python train.py --num_hidden_layers=9 --vocab_size=4096 --qk_norm=true --init_std_qkv=0.0457 --lr_mult_qkv=0.5 --dataset="wikipedia_en"
Below are experts of layer 2 (counted from 0) of a mixture-of-experts language model. Rows are named router (the router's row for the expert), down (a neuron's output weights, with its number) and show model dimensions 0-127. Each number is 500 + 50 x the weight over its row's rms, rounded and kept within 0 to 999. Numbers have three digits each.
Before each expert's rows: "raises" lists some tokens whose logits its average output raises strongly, later layers aside. This comes from a sample of Wikipedia text that the model never trained on.

# expert 4
raises: " example", " been", "ered"
router:490457509386573500494483498465557563413467461439551536513579459438597449472485496520496502364532511453547470474520561532493458526426532436535517427613523526585614518464462529466522473441522518585465387552499486504526516433409511479532445528435495473527484546453504424556476582493519554515405496568465495411472565436532525535446478504591416484442521553487550455497444519553575532481525
down35:486515479574462497503504510491505537326573571525488454461470520600505555414436515532561486537491464550499517649538489459480483515537499522418556415490459522450585497568492505579476473441490539423523450481480592458579502499484486445480465448504532477565482470587519525442456546567418468550402528441444564547484472488514461515470573460632506449538454475540501469429531562575479458460452
down36:539474515460501469546547521584513420538542515498544412452515531612536588493481567447580472450582528517544469536550487412485498487440523553462549471533537427522602557466531492450518532498445498573482473582489527538416435484475514545585535475492469574559509456469431555577449442491422523556499505415475560417592513453549474443381543440505476481427485454540490528531443568405419459476536
down37:452498450445493435495449536611488531446582506456566489512573476584505460531453459566534473456404551518532505495562533470473541524418554522551492448405514567513521445495522416501484540476546515531511431494514565414491505590475552455563518443451585508393500505430538487421478613563441525514501549434466427463506499543509472592610599567496512475541535463497415514443471569446450557446501
down38:487565520477484468469497506579437451493509549468484478532378607565467526559441380563548472440543473495478505527527434504478580571450589459518388503479432496442479515519578537565556535536595433469469487495457502488602457460497450468458501463499471536484551553575597410541490538511388492503537545518527469464452468479417535494554517513557510510504466473553518359450574468583512495515422
down39:545440540525520427480386564408530528474535494478544512476478604479493496530522508458425508435542576434505505414463480468553488434588535467520490512455489520487588414480526547508373511544494534466394546535493586482587431503486567495459451440462479535484445606507577468543412531576456480450555574534545535516439552499568523540469405626488479532420459496485495507504508578515497542534551
down40:426553479466464568605540471529460371443537451550498571511468545382524485465557528576498519524541504535601521512458437415523514467540589555556502559488519444438486609589462432518536497474461463434530493454524486495513556571516487505516480444468490588467521455508455471457504473472441442451484534620522520543481429566434502460565535442471408486458457440535538503556480397425562551519446
down41:525490503549454427525424454488564422471483514435508492452375553510570602540482509473485449504433601492533496585467506636501463418589454520427482478557496385430463484648579484556455433495557467538554511468574410535498445523479516540544516537491457487502463484544502484499526500423422439512485465553486440495581437519527527461471533571479600496481449547449433513504563477473520524509481
down42:411502536521503469572514490521450505513546456509451484472517551498576494488507490520461507539515559467523512493542566476523517556392515493434467429626425444438457440517471516474532412532462503425526473587478588554466555486642476389560481531461569446577540399435576562444495424458500455487438464524509567467494548456481477526476542500419433532575570480515549485503472445596543477543603
down43:473552534572479598467608550541508466493411519500512426508533515483489587444485507532439519517580483478421525437477482497558482462527528409471606497412449500469449535533445434502385558572459491494556544516429606506469549489564443583509561412494571489474450553512481532541464413502493478500509442467482516416608543482393509453455561443552423509558434481556544486514468422460550498492497
down44:462455475392557491579474345558500454431534454488428440549413575429483531562448488472515524465515551574521505523475534486571518527470443496457543521537553559501510474548507498458470502569401577559474428543599436510527528440528484485454512542515559494470466581450494547511462573418419489582502544541598583491430499512473438519500615577530420458505444525460490430571527510503507520509457
down45:498476409513501459469453554416520492569453453477456582446600562520460508400528504481481486460506545482446528527519443582478591394497430431554513424457525501595560529476487563557551484568568470512537558444467575497457504540539573509446544522412477551505453483471448566508444461553545503508455543521439436463515520506417582633468452507470484549475411444420549490458569549461545551443506
down46:588545479473509447472556543448473547536527548518525534551513419437538464481475528462486491435486474473538518377499474517494380500501474461564495553524538500434634561520439378493498490539492547572580545499583542480542562531547408529474467574483360481532492477513473520384462491538576483456440550562556556484441598596496421465446459501418551497501462473444453461488538523524547485518520
down47:410453522537484451475467590506500511539449430452555538512532460428516515503479477504470536583526522441544505466462515520471497422473557390429542473635559495540524564498525597520528518475467365506457438600538483561489355428513571519533454580556494558445545461511436586467549499520521503452587514529461523447546420427542542489509425534488567505534523421476423518542513468449521510561505
down48:533450470578525565555380598560576534401469482531522545566458447490523553434389511407511572476411517529475456464498507550504405473489550494567488393502473399535566458518468514505505429525555554550539504500509547514486511528592447488478460525558428479501571504481402556444517473536469526490565542619506528480574438420547470470550456487538478476593541513500512515534466496504539533408426

# expert 26
raises: "V", "U", "J"
router:487552531579413534527426377577558430498484502541468516573566423480557428553470528441513487539494480566449348507531554498496363512492508516530461416622533504496532484490482488503499467572586540480508461546487440487573361406567492505450460472500497523441480492457432529461529510512521467536526396573513456525542483435502494591447488516545535498512514482501496451513518523555459506619484
down36:551504462548502483391482466533423516439488406562501435579477496562503555542473498556467545463567520515508335407533469481424509515356501517517536518509526398424537525530392539515544511467542538479546644534512442506602494512439477450532556542521489428529489577497505536500520502484566601496546530521462511500525412453485413476490485441544457487565449529489553526479498521508583466508438
down37:458489528449613428413463594447560602542476463553515444512554544531425498543457539526473460536480487491479512539526362538488447537460481504502414486479477498488455467426621499516509466525402492473462616440519479588540479494447521566426558497512512490534437527598529500501548446471536534588472572506484508467485469536537405578525450475520496504466630466395466562571467470455513502468540
down38:490506462516486456480521457486434552533482488527532523506495569513568500525570568501418465567592465506494450440523626470503575577517548562468436643610546398510491492461559481468476480420456513441501491539565533431444433518472499509445563487448435565542584593524525422545492465422480548427471504501538438522476541491462461444545503465551534420492521473448482554560381566463424477485447
down39:460587550418530504529390393504545503488561478524531489468495538461410482503438608524486491507533603492485443535441491540496535473551533410481536505421545418487466498643463451446462418578619511565399464431564512480489463499518510463428488434459553529456481496503464459564552514513453551551477579522556508573534419529511476534512448512499556380470484464521595499511482486536545549538482
down40:443563466483470538511534493443577476437534484515428460477452540324447487500560490568467490424503529618504584486585447407501514480583581581478483467465477453500522519496459456535508581468553441487507520464493482498507449544523473506494494507499476537582563490494431530534535545591539420474491471482506574467392431571553546484488454502496442574492461598542501444550519533615390434466475
down41:517491569576558489494532501424505555504501554457526469521497608547535481532537455460435548556496494467437472431443635475596474505566490479598526574418532486516473461541509527452419440557527492432588552543481501546460403468522458516482493508528525405498429483471464548481596476546426516527551387617547439517499514442478498498567535495447538387508386545493518504431504537435459468468490
down42:511578557471408586584473466511417586499517555584470513494513581549478463494431440465438546470560448503599526510436463525469545520425502419509493515477541577478527429510436495514508475502423491466602540469449529458520528500421438433533535477512556575594540507633467502518426470428522442496397473488483448515500467536441525468529604477566516492466494473570590460503501451453424494499596
down43:502540473534421437507535455438525452519481518515529518397457496488525471460540343450499510520401556516489496446506452420501522580534483523441454484564471389570479555558466607553557510504493565505598507549523493505451520497491558420506527474582521536518435538507492408484417549567557424544544458471536549444462511564578478425517419477485512529386521532532547556446573478516446534601488
down44:483486575397459451501591513501516501609478482518601492442510530569570478498562557593477554504460440508520519524480531605517421526505463467466449435454561440474457500606560554484551448440531457472524541442454413434492478528433478514386409533534473488570534543524491578498550457459539556465524524377520450559514501599512470479495400459518523471451531624481473507533452493437473518482531
down45:501455547457506434546579516449585503373508502513524490595493424431539541470600491491505452444513548454531486417475579579436467477489548432482517567448563384518485594523512455483496539403511506495520441504559533529468498471383486545445543463486543586566584580513395469464524466403465515469492497468573589492467482481447505592531547493482491526476461473516598497456529552426523549507464
down46:580557455570519505513509522561466453478514637549528568523483460534446487486495471498398530411580483477428492436542582556583508485478501565546483529426431493477564550460426496456521493457542525500492524489568447566484565489495473451379582419488473452550439464420490470455487443551441537554483523460471561611403521559548554473490519564458417525428366530531455525508561519489511518499492
down47:540423513413572523463467484549542456460508456514529412561572448447518503562438558568537519528553402504582494542443487507536457485526480465543547422555517518528432490458505467562527425532394514540476557481522482595461553540502520446397423477616559436546558546488514501513575478543415498490535585468485504428480501439460485475512444554540576466536472503504482581335493475537491441452556
down48:502477499619502495466503568519525639549451489552448382434496490464547533480468476517519464571476574530459449519540478565586448527504435404652492464460542521537505483474486506518518456546571490471459494471510496485513408512532441511551463571450494478493555523461552545369456463407564500507443428528478461523570468407580472515576573498458560499484502501521483537510519453540514451352503
down49:448482409564542475522544394454528537448486572401470488527571484601543470470422569369437479508556476500481524508539465535495464401540496496452447499489502512539559416517388592537494511537468517533505428526534488470547643509536538498458516531616542479464502539446609469467534459485460531534539493544397516511549544529564506466485540458443459513508413433476522596510451512456495443486570

# expert 7
raises: "ius", "ino", " novel"
router:560419450482521623535500501623411543416505531516533428542458463425405507512470493515451536582427604437484567583509490481477543499508526463547449483521514485438473553508513486394541539443552483501479494445492555468487554542446480528430487456503570534464485420507458596512555583532494526375585459428494485525486424510483515545466498417512596457459590520592570509495468508536525520476546
down2:508550505472519458545492499512478478419531486503531449501536440386535511532525497465550554476459439489502650485476534442448467483543476517517487591492451516557503597543390533451506481477438537466473504529427578615513424542567513488565476504524551491552469469487513421552488443442410541476484491547401557503358523551560543470505416525482467648548476469480539409521528483583500446477554
down3:424546500600529520530514451452462415510589547465485486456644472453469552381522475538527465492627509438522510555451529503517572574541458406520452513441460588462525565522537521469486468485474540546457418551497576462525514549555599438531462462523496495397514506449504458539516434459522464543479520500534558476436435535450526465476489508477488483506560495529465458590591423458522392577428
down4:398463571495538532480448511569486542470558539437450442562442422442543435480491531590546540451494501552578435611466433570485507491613525539388457539555545520542501485474544478527475483594482426577475513457511465463475568511463495479384470417452533550516528557549465568507493480452435455500500519468528566433511520512571568577499434502529528514515560396512551478484442460409519537512404
down5:509488573492502467520541514547480568513587546500509485545528442474446510395498399496443543469500618520459428479381512473419484476467495510642551522481520430554530475530525525579532556473499414470433521475566582459418500468595366521485530453470469472398505612507463539482539422472552527428507568554540515450538557500466543514441525522485471500524439523478428488483558511590543475447511
down6:526510503496518526484531550380498509462518528543429509465598597615519460475520498466502587480502459498439521494472474590593551526477481496550555442582538518506406480458497514514394514538462576443557550483473506544577487424524456491543499504433513506446535537558512563552504401498481475414508542449503435438406507521439560521413430557490449483468419480409419489579552490591526511418567
down7:499543515481467556498625492468428561502512436540481484485493520533413512524530558499602502514637534508463432498525559476481430501467523409516485546416501549398498541525514413542485535577472505558445484498515435461496442543563488524392519495435373614461504426552529599548372542485476448507464520513508549558504430457552452464512519429455573520490566546504528510587494438503491494457465
down8:480503503548463508541524529601485437493440554509480473497426421435442533581470536469479480503501437481414543398471539461542564503526490474475583460439409514413464524432522574536473510453467526530484538596586581487515418550502537551482518554527496507428451473498510641505465510567450480600538516508566607399472436481497447457500486503467540453627490469464536521471519465530566438600459
down9:543571483533559420407418468548492480515458514505564524472504481601557635477606531517430525469586516511538529483516484568485478499586513517483513404433514510503522455502586535506452496467489518522462489545490505480498558499555585494538511478543470497451369493610510391491451410525502552534549497514516472461513470541445487424432421495492487498380446537495501588392561453507376532497512
down10:653504609527397455547502438509464457489497526462484453530580523544466436494531533592521463567595435447493546463465521620537504501502452399570514499532386518477515482494518475498600462557540498472538507543542453399568472532471482453532481546399472442428470482470535488510515534573463531501492457433547530522496525459453512516554502419488444541549416584542485441427466454530586544452543
down11:560529477478494585542495568513476508509475521504556365601460465482480523503465566445481456555487489411505418425533574475452509558471454463404526534536623549490500550479509548497500461579529502422525446528524471447495527431536500528461520562465573506497533402455508532562549509515474503508469581467519416506486552534437446452477471512445409450575445500573399523483500538625403574442586
down12:539349459499562452503545448537483578418494494471549555393484486480551482551445465553503495455426510477459480391530430519540550553484491537612493516511529441498540552471527459364573481492500486497515473497518514536477509623504532520575389496556502466439412483638475472555465568431537563435436556513527411544433502588523525492453529436471537508488511536560491504487515511543448516550504
down13:394519519473515454533472490463451499539565580479512555585519472481478493506403472518392435462473450391396427506408577482458537543453460567533599537399603484495465541583531497459520494550572500423431482588501547555524566498453627537507473472454521541414509505564540512550509428483454509475495461503526515551603553574465540409498483475523457493517441506537480519503444551468472497510554
down14:516480479467590499478503434443483538389457463561492470517475420422552504510576520380382529547604415482525514525479527485472442497551448457426469472417519496484545475452569568509379491524407498491499609492549551474537529584487601561489579538498544434549416492529585537522532539532527444494409505475570576564583515498522470531495482527408514526470518499514511551457528460484463516437472
down15:480556378552514487574492376451480456536455495516513530498529487487493436514566422530440540406529419501555559476465497448463566610476592483522546531510473518609510491539556455517494452487622511478497528431586484592440510535520427391434502457560537511518578486552441507477479548592557480441465530454549535477503507443531533431451483473514481426438477520614525527481511477442553514409503

# expert 27
raises: " example", "- Died", "ronze"
router:480452498381575494501499512462552555414470472433549545517586462427604454480493511527515517358518520458542471476520564541502459534433530434531512408600523538590601515480454519480517467449523504598465386520494470501530535443433522473543456512448496456533485557455505429566495579497530546510419486572455496400459549439527502526436482503583410498442520547474557454511452537549586516470522
down1:545510660545515525441592338536485504485443461600481487471503545421515444450522474470475536518494482563520439491527506601492546489519512519507449541494422467555532402553491571591537422475440573516547575492461447486473513559540440525600488506481517435517452506509354439517541486404533457529476479568442496464428501425495541445510502525491480510496438552474500508572511515422499533478575
down2:498456496533560505505471557450597394492408484453464498427457530482463524496429509590465370519388576487457579492554514575538519507509484439494512545492505558544494582523466513481493541530565487471538538527509523427529400524514591561478444478506500538400562535455491513487492538490382543594452446589502451486477385544434502487562525481572463507427544565549496555546538479559444410499501
down3:541407611383547444485458510556443519506498508479519541426534518554563548545492594572409514528504390495447533556490514473432489413516516600488552458573475461504418432463517553550569510526475513453490478451494520506451532527527467574564629492524540525440475460526400496450462546514552536519423563508403446540488518415594494528403458482514546510492445443465511475507512552432443549477477
down4:599557483558412412497545489496478466527449428592511533602518499515540541491491378438536506504414445582474444511494542489449461480606481522522577458479556448452460511493461521572563506481428530382557510543454439463497477479407498573525517450471491450483364510541466546453538489521505587526509551433499421587544475496529586484613497558456502514534469540494582514547547527446491467495474
down5:567442464494485582452530442490468521479513536483498588464417438470456510421467515482406554499451451401488529574484567521464527516444560563460451465518425438428532495533519562505486412451492503583603449606547528475559522627474571501585462453503539491570469507469483505504534555372567561487523512508469566500505504548442525478422471497447519477475536465541502493410588420559525406533465
down6:482455576546459552423538546503462516497498427519510431502446554501517614503498537391445527553548428425526508467548516473519502501581475507488440453444575535458405447475471528496509494472494450431471557502584567428515565572518474489459475526587536514440556500617541507576492441488497537559490502540423446590351586485582426470457419456435481528536446545523522498479553505463465542427461
down7:577556476599549476500463416544480498453578579513525360535520495625515416451545548474484529485473434533530531501545435472566566497498505486529446545483470465560460450425551483481474417439546475454487477557474492560447534460444462599463518355505490537479464534484511502478471557462440430519461495537510551448520568571445583610521520502521481492586484428448569451503558486458577440437506
down8:461543472506435493540437500442438537484470495579456511565429539458523569501432404501442482530579542431479566524487463524506605482572462537493431513472482476621523440446524531407527564441553528466434466467481444443550545538510496537480486421504412512475676456489490534449539519371522508571559509476483543549520491564485406474480589474438507566563469472564509479513499439496517590487512
down9:485551461414546514463578469540476543589467541544439511441466452397455367494531466514493490464532553476564497508526429534521377482522557504460490601472491482504470559492527504524417500546510504496426553467566492424495420395483544588557579509484481447443489478491527526444451548582512558525530490541542443392501597462518444526616476575538451571529429445515463528563553535517478497524427
down10:465556574396627482463530573588549482544472544550431456541509540413535454428472541548486493407439573454531549518516367546470498446629520544471497472570473424587575504537489497465475437557549431522552511449500448513542546439493435547495524576411481437512477530399522495454535488496547515511448538487545477506456557462575516532495489513520506545431475506442517547541403493529556528438451
down11:445635560449440560525461445540428508567549498576474426502481495529425456423530491457402527454560485504565450516513445448398525549487588563487585407440528488544504529518533606491405393595474483467535514501547461501532493508456552460467510551418551584527517521531458523480531479441543449540510480545505482463441541414486494515521556503543482386542513471506503410502595580459545496524493
down12:515529490558525440522531456486467515489474456558495472504539477364473405526564449504493511505519471476575486502523479595532540456435510470444488412484466584459506501521558458573583530531536562547514444511530459527477499441459357443441563552477512529659502540524484535465518376537518423540455455533395555523503510515555557452482604577443540509527552494506499511489558399407525499444445
down13:594607452470476494552559562504444471489479448463645550460517470518532448406488479449558494514353530545565524519493590430572498523429492591560520470493474475478527625492488389464533471540476512470549485480575562525509456507565487453501530479472442523444529458479512464524544479456489513460470474435444470515534450575501498533436456567477484575470573484418438391565521454591553511525481
down14:576460529440564442459432501514523501434581455441610505554462506440471497501445501570550515414507536431542502381456534436456508493494519549473435455483461466521452499459523547508454432555478492452474406388491459567482461522557524486469559509522479552586479570521562507484521477588486542412546504419425559505505528535452511614566418556472589455484538562510492511454545544456478412583583

# expert 6
raises: "ad", "ot", "ots"
router:509448427392484447494617539531513496481575385509541517425595450433503494473462516494550401525458527497538425528571495486435446493512512481459459444560540594484546525433483598514537410441487406590561602489510442460522470472453529523528484433508493524514597530488519528535453549587516489520545500523534514556507450453490510444515529528558406584423468506491468565527435406433454550481455
down2:520481458443520535504496444416421466477487472442548482458529554605499493390490464477454471565509527497466472608476593445476530483481492505423590531434551489519536439529488511562618493432479468546529555500458443511470550428484559520534510524585543484591463505534517545548451604583416464524458527487510541501523523597479547495483471380447505508509393474496439522383449518489629551481494
down3:438522460567557562512456422551472424561429499493541534478506533566572392548572552566520444422447525526506567470483458451466539528502500455481475525435517512602492505600525537458587489488435377516515533414559515556504470482497444492476502554467514576478611497477552444527488540564474438470563456524501447434591480545507503468488491557455504491588524481471467470418415489515395447618444
down4:507553473459504403511559599463516460505455486473502492504539526463493475444509539497489492544460439509533469492483513508388497386496463441477438403508493516557491518519456516499510467480484401487507551533529597531493526521485555472546587501515524546366496456407538631485518524430521553523581509449503554415446416570586577384505501369527531552456565541548503539505566516473551436514585
down5:586407563429540547457571530526457467429470492443485486550525502458536560461514518462467411496551491550534500479450456543629423564577408475495510419520502502471478468457401510512486576599376558509502465437514489538561488478453522655575576526453508470502529558564477475455430541474454403525547523554511521531528456512437409471538544487523474450536555504471574536489559460553492468497464
down6:550594432480531416452529473544590482466512397546475556563537481501485498487557582503539441497539567481566543538543480498487616413546578457434537457378526470553541545562469510535440509508472508517456462462488477464435546465462493624494471478462509472568558564480468483433572598538492509504477497458452445580450421499498482476406537487509416583456497474572508582454402428499482482486441
down7:459516553485578572511542577528506622559529616502493576504473532496446545528544418422486520462560441521478379522456462557562507525521509536532435513546432569412410473452529584414481542525586495458450436488503477386492463430460545457483465595522561594453499467492547493481526439439473509505507576448497414430562527518506478507459543510512515486459554518406510578462530507485426459469463
down8:435515531487458502481410534441545630424450338507494475470544487450525511532371486523615534552560596467521449469476412576484498551492509474498512541465505415576532564594513450526503448558580521464470562431545509517577456471478532494422547539491486511534536538602431451448444533587528473445454463513524485520636527496481461515461475578507511506524482469451474474520488444469496519455486
down9:507419568459450433449546545490450447548477487473456473429392505410571495510430435508592509529426494466546486497502555529513456594487465474500592520464499541527477485440582478518571561461415480522512532502503526489577470552465552544524605461473507455462523559523511627431516491462520392567418571472543431538492479577521463498488657539490475487460450432488483491523492445599516492454565
down10:525494590488566471498518542549406516553458473541511551531456507545482489463492474460537469507580452481383610427403511507461455571447474515566510500426477511605473515485555559492485546521559533494551573561475553544477513435584529387497602500508417514491544580542437512407575418512527464421419438463499452505540485379556536514530497481465448492536436543522425460530433524517489548449538
down11:536478490540534539484484502539492453453488496460582535408563522481538473558506520493486374475553552561512522559548582484512472379454533543520541479542540508486511421459490477448491508486461471511534551450517578540451403553523519661497452513480394512429541579503608523417534417488388493525449409487502547460492523539447535538418473520483465482462498513575442600534496508479444546594419
down12:532489595469509606445532483610586473484492521459516446561591522557497473431467447515471470449447547500543460491518513449595458382496509496563524548488577567469418496543478536512501516557520501537496414584438475530554518477571517526522520446395482477494573450470429478486426495438444540469384428484503538367434535529554578461417491500492470477526544526458538470599455465546499512564548
down13:561442466424523584481555514539517473513586551455463544465512544635436421529515473462428499514571473441539525467453483521428518543508475520502496687500561412500449470437525567485543499474479536487520548512476394483510459474387546480510424469491576485467558548497496428463443558543550509445532432572531501552530427436410474415572461461494538508577465584515458519515553508484475507503568
down14:452421512496506505580606529540494503485590477466492417522447553431588504497531572526485478614502489368561490553500519486468442620480415523506509431504485560403578509460504533510515477515434401495525492492488419434499492489525550486490415495448535550473541460419449369606518506464548536445484540409454523505534491532500517467574483574444508562513532543600488525464519544526440445453528
down15:577459394562482498508512557459500556537477507432517521565552518441506438498476444539457478457531559440579431473582566570497483518552427532405532507583425543422419482496527507488522509549505491467465539478525555488476482553450495418478414468535526594530469540479536543570526481532458482441512470520440526434519449570508410551482453616496456627394559585578484531445410476522462443533516

# expert 20
raises: " daughter", " vocals", " po", " wife"
router:481454501386576494503504514466560552411467470433546548513584461431602453483493514519512520362522521454540472475516564544503460524432535432534512412600521537589606512479454520482523466445524508600461391522496469497538532446429522468539454517448502458532482562451502430566495579497526551516411483570463496403462550440518506525436478510587415497444523547475554454514446536552586515471518
down1:442481470555437431446558503410485416517477516481542449524500550550516528433469456588445566486449517548445406554477439516477458580530523507454484541477500482520500494522473492474552505582476399413438529537511498462518557543487507547527439487411539544564459439460480518519532510520521447430466625478525540570549447394511555552432532507463622466510481501531504519474659542596522388523541
down2:548547567423510534487516440509504523558500407553461604497508439476503536517402510442514453423399488464438431543510496569530469559591398516492536554556471502585540532466428560535560503520459542519575456500603552389496504493546520520580454503523496498375495464502518546487472460493456573402514407451390441480469477510472508501456498505492540558517511435506516543508598459537492381470535
down3:463494546467496452589517576449428453467489408388565459521509472552560528493513507460490413428492479547465495431562500477497489551458465508470417516553461493524480483586493499451533516541490538494389463462460544511530632527559503442532406537508501507491545536575508570500487524422459555509635547425484514375545582583568454536499459538507539439541473541583457426498528470500578557436542
down4:496462487495543510501578495396458476470501468517543539431475521521561489484459527451563583517574464474521473555531402548522580530555537547514526446502457478455515473512547559513467411561359510523458469444577528380492447468534505470536573513416537440617453386519522473434534408468526495476505436519517528518532488504434429519455482487468490517583439483627606439569482526439577502470472
down5:446465473590481429527500480520502474571531571535477559417534559501511543547507478429586523473444494465512498472466449421401501422491591545479590485564533454626469418397509476521521484544453448502525396560462442520469471529463535507520546483574545468472414479555499443545516520410567465493619505481493456439484511497549579561554540511422431504466519444578523523471551489461455459376505
down6:492538478486535574547617451446506431624545536393556493489400527415576481506488485559579393401497494523471491525511477474552507448484462489435481434498449495552500535428375542571486500518470415481502470483557449545596500546571541492552514481473434545405464563514565497542504435568481552479545528455538465416561519471462582444516507550480530465445559526402527513524457445506513446497513
down7:561506551417527491564487460397521411558566411567478536475531430512432434441440555576436451552462490485578503549468540544503525496548514540492457420570526474463522432433548471456453562511570462421447453542575476518435574448508491464611508453486469459501521572533464491538561478509562572515500530497401482529504514528496540513455411428509548449503551499570546495472412579514426566613483
down8:559488536486553530453486456499501526448557529501547411472513611567572528444457508510474487604468448510509592471512462533544477509503530406481572509485557462451417482473547412372391544466508436521544505505517501513477375431457434538519482595501542565418498505540448478478509520463427405490495549586516550490563522517479504557546454437548547496479488500436461465416591557465440564583444
down9:584595492552517433437493541411482454566474571576498516602562491485383529447596533493492532452498477514482446473507460580562525429452485422525491591533439479436495490440504487532561514461555618561574588550426473518496400498483460446551632513566499440490547477513486435504482529528527539499490506424525461424458474540396418490482425464489537515459466466493539548493479560425505489503502
down10:540440483534563563499528497502413481540481466495455480477471453539394474538464570513508445523487543464495521438502526533484524574443549468485518500456431530588469523512504405464475507450481608517570488517478506378506583557435548506504434499517373589469550564545614428468402519452482533476519468532592466448515519608470460429478542576573468561412506461470490485568550509511557407521433
down11:493559481491549475558414473465621478548541511443584514524432484461578434521484486457471455456442531504564562482487487516485500414373488524488502484355535430572517390553501465542527525523578522533404576447435481504440545511408606433471466521523519502397485573472511507440526518518385540575444489515480477529494535573532501519554549527487475567482470479498503525515515562449482520603440
down12:509481461470528504450483529456613465531485517539557461411455529514535459421530377518564516373505461409521448485536499521545462497476476486433573518465492441511489518440398545502490453510444457610482527497479453552600538480528501522490536457534584512441474427471446510494512555631566567539428391463611424582498526570438459508466497519538482495498510605536548476521446482527556462471555
down13:486447401384544484549460508605553554517527500553619520545586410471534438519514560439494459503427590464476526444487501508531432552545561485508472477624541508561441568512486553487495505492496539452448606477488539509415490526466558575464473477461441494460549442434489495515456536537435552476459448507414563533465577465596550530378461487510603500456516493477499539470479479456486467416471
down14:498469529530553537541575519570565433447452505457478410436483506540490553467446464472522475481478546530489444453623475438454578557428477475501497557457440495429554465598593489493464537538579489436538463556505457588404468451517500478486480385435589469482511509581583502526500471543475559580390477534505468359431476516451473507449541530518453550439496505431529480536542521475487485593544

# expert 3
raises: " daughter", "ican", "- Died"
router:479455503383573497505501516464558552413470470434549550515584462429601453480490514524513518359518522457543470474521563546503459525429531432533511413599525534589604510480453517480519462446525509598460387523494470499534531445432525469537452519451505457534485564451501433568496579498531549515413483570465499404462551437522504528435477512585417495441524547477554454515449537553589514473516
down35:531496478486473498533528582532412544611510517604565482450513521537516422569564423519492473476577447413470532491482586446455508464527529453413500630570488491553454470502502493451467416476510401441480511520510418462499446549544452487565517382552419456498504524530564470564638513452498510524576440511472451499468494548538546441489493509535519443467470498477545563506542442516533565377554
down36:499558477522430519412428439564468472476511567602426417404532538568453539521532581525544480518619466509517498517523457552487582447534535530395450478494485571527427519450470540471541465530573430471541530487420478524518533536475428501578478456458452484508515456564544529517462480468508539466500510450515481427545457464540530516574490486607462537582387456546407473504493467554618544448403
down37:412441525550467480441495434419530518506483507511557468420478451513480488484403528488556487502513390479445556500533481501369468543514470485525518576437461483506485456539571498564567515503494547510546559473502433533431482513535450472489573520485495568553563455475521497495496368610549501541432480462606531471540517505449597485413563480589430600593578517572477460520508491474484486375460
down38:456487503524472538495561533506514517609598520542527444460563464510524507439438454511619400551475530468539495594474548500529536553600576501489533421554523498464482483511550511477521516470474477529592417565424546509472444459389465560449519414470462564552482499587480477501576530581498465468453523557421481438542499584482516475544434519446400474502494444572441485400416454452529444538546
down39:465477484578572563513467504501479504505466506551545499507473529522464557556544446500512488472628395502471489511437496438481490547454391575505548479502514537483567538432511490472516518481519581446514505526505503526496444487483464535483464470505622503481436563494614524502525500456441492602496438487586484514591432625382432439533485418557411530520463420538537415532399414519493504557581
down40:603444406458508497541424618502569524479517504545522581571397482502438504413519549541489496509336484566482426457516455457524550488510532572578555538496543495492471502485509615537501494507451495529464543516503483513518474449517492502503476474543448452569512537523504493467398476452562528494460470432473468528544481381537528573517451589452479533459537527520499452587519547437348591527519
down41:563527503475443491426486489516461654574511429541520452504447504537424464453504583480495438487577462480556509519444530430516533554501461551529498583435491453438469554420487434514479481466512595596509458529585529413533578420502463415441563483404561499546529479517530494516537506467506445458511466486456591553529482499508529507508454602524506503523598449568390607446425533461453520517482
down42:429547466488474432459463581567558530556544549407547454464481482573536455498535494458576531477421513508468401436464583495494508502450518572450578525485465393468605497559582433436498459557489509406555494580538421475501458488513454535454521486503450478494422532471473560573463487522478558514486538561486481496549506510482489595503412466611491546454528435445582460542415610512459436481548
down43:465509494429439447585503568456542582559525548487556527542549517516412458486391408494477478507527506470483425523485482446489509498447465515504502516494624535471532590585477540417558471582493593621538521520511586499480547455459601489471516485469495534525510475510531457457435422484443464468579440530470433425380521511481528589563426579560537411522456544482457474501448517446491427497502
down44:492508563537353548501483474483587441537452526511476480478469395491461484514446490527472430489451559453562449511469451449478536509503458532439469574510562445526506432585512602483524501565433486546465420523437575422585424464471429488467549462464526585485509507454499512443514493376559512433469549479509475494564427483454506474544510554501601563615472462627562476557475510552552525493469
down45:494495556434550517433481407498486462555510516509486503574517490449623482389444536560417546507482468546555540418473512476464441521572431522523562559570454454552546529481447519468539443475482446445465505506522534562388478528446552525493475552556533448483448592554587388603444494544383494552419580500566541548530502439560521558511500535527450494498517434392537509516474466476477532558498
down46:564444531402444500564529468489487485422496451415422609497528408515545500504479463570526495483485599512451441486359458418530454507447518520558473569521589508517457518577564560503429562501464461471508454433533496538555448502567577550569529491589370502509519531402502517525521472611536458520527495446450574451457533500530524475535471505539556445474568558512462521478426474511454553483440
down47:479521471393508605490519480546526563558521537541549499462481498384572478437424432463541554536421581528536611580556556573531446491460530365526499505496447451550475537511497490459511518484568448488540400501510551514458499495480443438528464541513475461400443548528514525472520494560617516463575532532452527506472485450415448472463438517407524539457562624468512469497464522535548417543474
down48:551382574487540471455520466383536441545496439404535545502538470497456497444480451516509534532523535475537538450499540451529394510461494529577492466564562564544519514594551448559442570576418602451502450510456423470564503504556559512523578490495560563371501484509491493508547546589516467456453491460572452491459557331499537520443517466482459483523575490489511493491429506530445556479473